Experts of a small language model: 128M parameters, a sigmoid router.
Below are experts of layer 3 (counted from 0) of a mixture-of-experts language model. Rows are named router (the router's row for the expert) and show model dimensions 256-511. Each number is 50 + 12 x the weight over its row's rms, rounded and kept within 0 to 99.
After each expert's rows: a language model's description of what the expert responds to. This comes from a sample of Wikipedia text that the model never trained on.

# expert 11
router:55 47 27 39 50 31 45 44 63 32 55 51 53 67 42 43 39 25 63 44 61 47 38 51 40 41 31 43 38 43 50 41 62 68 53 51 59 46 28 54 29 54 47 34 72 64 38 39 72 38 42 39 54 22 44 55 44 43 64 52 50 46 63 54 38 40 61 50 60 58 69 55 52 53 52 27 46 68 63 82 49 51 55 43 40 72 52 16 50 38 75 44 28 43 58 60 56 56 36 57 47 53 57 36 42 62 55 35 61 44 58 66 51 51 50 34 41 25 57 52 63 49 34 45 49 41 48 35 54 48 45 55 41 54 78 46 38 59 49 52 69 64 41 60 48 69 41 51 63 37 60 49 35 51 55 65 60 42 58 55 50 49 59 55 56 47 51 51 51 48 55 58 64 43 47 60 29 55 38 34 61 55 46 43 54 38 54 42 31 60 54 54 51 60 60 50 32 71 44 43 63 62 47 70 35 48 53 46 48 56 66 45 22 26 28 50 55 56 28 22 53 44 70 37 25 50 50 71 33 67 32 59 64 50 23 59 72 44 18 42 76 40 40 53 58 50 54 68 63 54 57 44 50 64 50 59
Description: Cells inside charts, rankings and stats tables: pipes, blank cells, digits, units like ft and km, and headers like Source, Votes.

# expert 5
router:47 30 51 65 70 45 57 57 48 44 31 54 71 55 47 55 48 47 58 70 58 62 55 45 42 43 33 40 43 63 60 52 60 54 60 64 60 64 54 54 56 39 45 58 63 39 57 39 31 48 67 40 48 40 56 63 43 70 76 34 53 68 49 53 33 48 57 58 55 50 48 64 48 52 27 41 20 60 51 57 48 19 78 50 63 48 77 74 32 43 41 53 60 58 40 41 59 40 50 28 45 43 33 37 35 62 45 50 50 45 50 50 49 33 40 43 46 52 61 41 63 46 54 85 59 52 62 55 63 32 67 57 63 53 74 45 46 52 46 78 41 65 45 37 46 59 46 54 46 51 57 45 52 33 63 67 64 54 56 46 69 40 56 47 57 42 47 57 65 57 48 62 68 65 46 37 59 62 33 47 48 57 48 73 46 62 72 34 47 61 51 44 50 39 52 28 49 30 43 25 44 32 41 58 61 44 44 32 58 40 42 36 47 28 49 44 39 15 64 36 45 64 65 52 58 60 46 60 19 38 56 59 41 41 43 44 58 51 35 49 76 44 40 42 52 42 52 35 42 65 44 69 41 75 56 54
Description: Month names in dates, especially after born on or opened on, plus inner pieces of foreign or unusual names, e.g. Fitz, Ros, ash.

# expert 0
router:46 57 37 58 57 25 56 48 43 45 45 65 70 54 43 52 66 50 38 41 45 62 38 67 57 57 45 35 49 40 40 37 57 44 53 59 45 67 43 60 63 66 50 64 48 21 59 60 55 27 57 43 61 35 32 55 34 36 51 54 35 71 34 66 59 46 54 46 61 50 49 48 39 70 40 49 59 50 46 44 54 41 46 60 48 42 56 26 25 28 41 47 47 55 31 57 65 50 43 26 49 50 35 40 39 63 23 51 64 37 63 38 64 42 28 34 37 62 62 63 66 44 56 69 54 59 49 51 70 43 55 61 48 41 67 39 33 34 43 61 42 64 34 52 58 54 46 57 52 57 56 50 41 57 67 52 48 52 59 49 44 44 72 58 46 53 77 52 61 62 54 51 63 63 61 09 40 30 46 63 59 57 32 58 23 53 61 49 46 51 35 36 35 53 61 44 32 40 38 41 61 56 54 66 50 66 28 38 43 27 51 55 46 19 46 44 44 22 55 48 51 62 61 58 44 34 52 61 39 40 56 60 39 44 37 48 37 52 53 56 58 34 58 42 74 15 59 47 51 37 54 48 51 68 54 64
Description: Given names and opening pieces of personal or place names, often in credit or roster tables, e.g. John, Mart|ez, And|ie, San.

# expert 3
router:53 50 76 48 67 68 77 43 51 36 38 67 47 62 45 49 46 50 74 53 37 61 44 50 46 75 24 48 28 41 46 68 56 40 49 48 43 61 47 35 47 77 47 45 50 46 48 40 43 46 60 25 53 44 35 63 49 61 84 66 65 28 36 50 51 38 48 54 73 54 47 31 42 49 36 44 55 46 52 61 55 54 57 39 55 47 62 26 45 42 48 53 37 47 39 29 63 62 57 62 59 38 54 58 37 48 59 53 59 59 48 60 38 45 44 66 46 59 40 23 72 59 32 60 75 52 41 67 57 43 43 77 58 47 52 48 29 47 53 46 52 58 31 38 48 43 51 42 52 58 60 55 32 36 48 32 47 58 55 41 32 39 73 63 42 44 42 53 57 19 40 30 67 73 49 23 37 60 32 40 52 54 51 60 61 37 54 48 59 22 38 48 31 57 62 32 29 62 25 45 37 41 56 58 26 51 48 44 51 36 51 47 40 55 65 40 32 56 22 46 26 63 40 49 52 53 56 62 31 56 58 54 43 39 40 66 39 52 46 51 55 59 73 57 51 50 64 34 60 29 36 63 54 52 45 63
Description: Nouns and noun-final pieces closing a phrase, often before a period or of, plus sentence-final periods and quote-periods, e.g. programs, arch|ives, tension.

# expert 4
router:44 38 68 53 76 46 61 32 49 57 39 57 65 52 61 54 46 34 32 72 23 47 47 38 52 45 31 34 63 45 70 43 62 47 74 69 72 66 59 39 76 51 58 63 65 53 49 60 49 57 83 54 53 43 61 49 42 42 56 51 59 56 53 53 30 57 64 59 57 65 54 37 47 50 42 23 25 51 38 65 61 55 45 45 54 47 46 49 48 38 71 71 43 62 48 35 76 48 56 65 49 28 82 44 54 59 42 28 68 75 37 60 51 42 45 57 44 56 48 57 48 36 69 43 55 47 44 54 51 47 47 28 58 41 58 48 44 59 89 34 50 39 42 51 41 61 46 60 37 51 36 55 57 47 39 35 55 33 36 57 75 35 31 60 42 58 40 51 65 44 27 25 60 63 55 26 43 60 39 63 41 60 44 60 38 68 56 42 77 33 32 50 60 55 48 32 34 52 40 36 39 57 33 43 43 45 51 44 47 58 56 60 49 46 56 20 48 40 28 35 53 61 44 68 50 77 45 51 83 54 50 63 40 63 55 65 51 32 49 40 49 48 57 45 57 60 57 58 46 59 46 49 71 54 38 77
Description: Coordinating words and list punctuation joining items in prose, e.g. and, or, but, including, commas, semicolons, colons after field labels.

# expert 1
router:53 31 64 37 55 59 51 59 50 45 44 59 65 46 50 59 60 29 17 44 41 42 43 77 53 52 56 58 63 56 47 47 61 57 55 56 50 67 58 45 35 67 33 40 69 42 46 51 38 41 53 59 33 52 52 68 14 54 60 61 53 51 41 59 38 56 56 58 65 54 52 66 46 67 48 42 50 49 54 49 45 38 46 33 35 57 55 66 25 37 49 63 34 55 41 49 63 56 41 48 30 38 61 50 29 73 53 39 56 47 59 60 59 45 52 58 30 59 60 44 68 31 48 54 46 37 42 49 57 56 59 66 42 49 59 60 59 61 58 61 37 33 30 59 56 43 38 52 44 41 64 61 35 43 52 47 66 69 80 42 24 44 47 50 12 54 55 49 63 47 31 35 46 57 52 49 37 46 61 41 39 60 25 58 39 50 45 65 48 52 44 40 35 58 73 59 55 32 43 41 44 48 46 58 53 65 40 54 56 49 53 56 34 26 35 51 30 56 37 44 46 72 57 39 42 33 51 52 59 49 45 34 37 58 30 77 51 67 40 47 46 30 65 29 73 49 48 40 59 45 31 79 54 60 55 48
Description: Pipe separators and column labels in election, sports and results tables, plus title words like President, Minister, Candidate, World.

# expert 10
router:54 55 38 74 37 41 57 33 55 43 52 60 49 68 52 45 48 57 36 56 38 47 51 46 27 75 64 54 52 52 52 63 41 41 44 58 38 61 38 38 34 47 66 48 47 50 45 69 47 70 70 45 46 58 57 74 45 38 52 59 35 51 27 55 63 26 53 51 51 55 49 27 56 49 55 39 44 43 46 61 29 53 50 53 64 41 56 55 55 38 77 64 50 50 46 31 44 68 48 35 80 47 48 44 46 53 63 47 49 76 59 25 57 52 46 45 33 27 63 11 58 48 28 59 53 53 52 47 59 50 48 77 46 38 49 32 30 56 50 49 73 78 38 55 53 56 58 67 48 41 56 51 53 46 49 62 55 46 67 61 39 55 41 33 62 59 52 65 60 59 47 40 54 60 41 50 66 43 24 51 48 69 58 43 40 56 54 27 54 53 42 48 43 54 55 47 36 57 51 47 61 63 55 53 41 59 29 40 37 52 27 64 45 43 45 50 34 50 35 56 55 66 59 68 50 68 66 69 54 55 40 56 35 72 39 66 58 73 50 44 59 39 43 32 59 42 51 24 60 44 42 77 61 59 67 56
Description: Line breaks and == section heading markers in article layout, and copular or auxiliary verbs after the subject, e.g. was, is, are, has.

# expert 7
router:48 35 52 39 51 43 70 53 51 32 40 47 59 35 51 41 47 48 49 35 32 56 57 55 40 56 38 56 48 35 51 58 46 49 66 66 50 56 45 48 43 69 38 43 86 37 77 52 27 53 72 41 49 61 49 51 43 60 57 39 43 50 30 54 36 43 57 54 66 61 47 60 39 64 38 52 51 53 58 78 27 40 58 38 63 26 60 42 51 45 52 52 41 27 28 52 62 51 55 44 37 33 37 59 47 33 57 52 55 44 57 46 51 77 34 47 59 44 42 53 64 33 44 58 46 47 70 45 65 61 72 89 47 57 75 46 59 43 50 47 63 54 30 42 44 37 37 59 45 49 47 49 21 44 48 56 48 59 60 40 35 55 77 56 46 51 71 59 65 32 45 43 61 67 26 52 49 64 36 48 60 60 27 52 46 56 85 50 58 31 47 46 46 49 62 73 55 49 22 49 52 55 46 67 56 51 48 26 54 57 57 45 42 48 41 54 43 45 54 41 64 11 41 59 60 38 56 55 62 57 43 57 48 58 41 47 52 51 38 44 66 56 61 68 49 33 75 51 51 35 39 43 70 43 59 64
Description: Four-digit years and year endings in birth dates, release dates and spans, e.g. born 1966, May 14, 2025, 17|66, plus closing parentheses.

# expert 2
router:42 51 48 64 57 35 64 37 55 44 41 70 63 41 55 54 63 44 49 44 53 43 58 36 42 55 46 49 45 55 57 37 53 17 48 60 51 70 46 62 18 41 61 46 64 54 51 60 55 42 56 48 53 42 51 49 37 44 48 31 48 33 38 30 51 49 63 54 58 44 24 55 45 79 44 52 39 71 53 55 44 35 52 49 53 52 44 53 27 36 69 54 56 39 46 36 66 59 19 38 48 36 55 46 49 56 55 37 57 72 62 69 71 37 52 39 35 45 49 49 55 63 44 68 71 33 37 65 44 30 46 58 37 42 47 51 46 57 78 59 49 47 49 51 51 32 42 54 41 53 62 43 47 44 81 52 34 42 33 62 71 51 73 24 39 48 45 49 41 40 43 52 49 56 39 68 36 31 51 54 46 61 39 42 46 40 52 58 70 76 56 46 57 55 66 51 46 58 51 49 68 53 43 54 46 44 56 63 41 22 57 43 53 57 34 40 54 46 35 48 36 40 47 77 85 42 73 55 40 55 44 48 50 37 52 61 46 53 39 68 61 45 59 45 71 46 47 55 48 43 51 55 51 50 76 57
Description: Field labels after list dashes in infoboxes (Built, Champions, office), hyphens and numbers, and career verbs like served, won, elected, appointed.

# expert 9
router:45 51 39 73 47 54 60 46 25 37 33 62 55 68 40 32 57 47 39 68 52 55 41 56 60 78 54 61 33 29 73 38 63 45 74 46 49 75 44 51 37 50 52 49 49 65 69 41 38 29 53 71 54 46 36 74 48 47 50 65 33 24 33 40 52 51 33 66 43 64 32 24 33 52 40 54 35 35 37 50 40 56 51 33 57 57 58 39 58 50 65 45 27 60 52 50 59 52 45 26 62 40 46 49 53 61 48 35 55 42 59 46 55 54 41 44 52 53 55 37 59 57 51 46 42 47 39 47 54 46 53 54 59 49 56 12 34 80 52 47 42 40 39 65 44 57 43 78 60 38 56 23 43 30 37 61 52 72 51 61 64 54 54 46 41 55 55 73 58 69 48 31 57 56 60 24 53 56 41 28 29 45 49 49 50 37 40 37 54 68 51 53 22 50 55 35 44 47 42 36 39 41 36 62 50 63 36 41 41 30 65 55 41 44 33 47 39 50 50 51 23 58 67 43 35 48 38 56 49 70 42 47 42 45 50 53 61 48 51 53 37 56 78 31 42 32 64 48 28 26 31 71 62 67 71 65
Description: Modals, subordinators and verb stems inside clauses, e.g. would, because, if, that, whether, and split verbs like reg|ulate, dis|cl|ose.

# expert 6
router:84 49 53 58 55 51 73 52 43 41 47 63 58 36 36 54 65 46 22 56 60 42 20 47 50 58 24 51 70 46 48 40 66 47 53 57 60 77 37 49 53 49 65 49 42 46 55 33 44 29 57 59 64 42 63 62 46 69 51 61 57 33 42 51 41 45 44 56 54 45 46 48 40 72 57 29 48 50 34 46 48 35 51 45 26 44 66 50 33 41 63 28 37 49 35 59 33 32 34 49 47 33 43 31 31 64 47 35 66 55 60 58 59 43 37 64 47 42 40 44 45 49 39 56 57 51 34 66 59 32 60 50 56 34 49 60 34 70 53 31 66 56 30 62 62 67 40 49 55 48 50 42 41 41 56 48 40 74 63 72 58 49 35 68 31 67 52 54 45 65 59 42 63 53 60 40 54 54 59 62 30 50 29 70 19 20 45 61 56 69 51 45 38 68 36 47 46 63 24 42 68 50 50 48 57 59 41 40 40 30 70 67 54 53 48 48 54 46 45 36 39 52 60 68 39 58 57 52 85 71 50 61 37 45 59 66 42 58 63 50 50 37 56 37 63 52 78 56 39 51 61 53 35 45 57 59
Description: Prepositions, articles and possessives starting a noun phrase in running prose, e.g. in June 2020, the, his, their, during, between.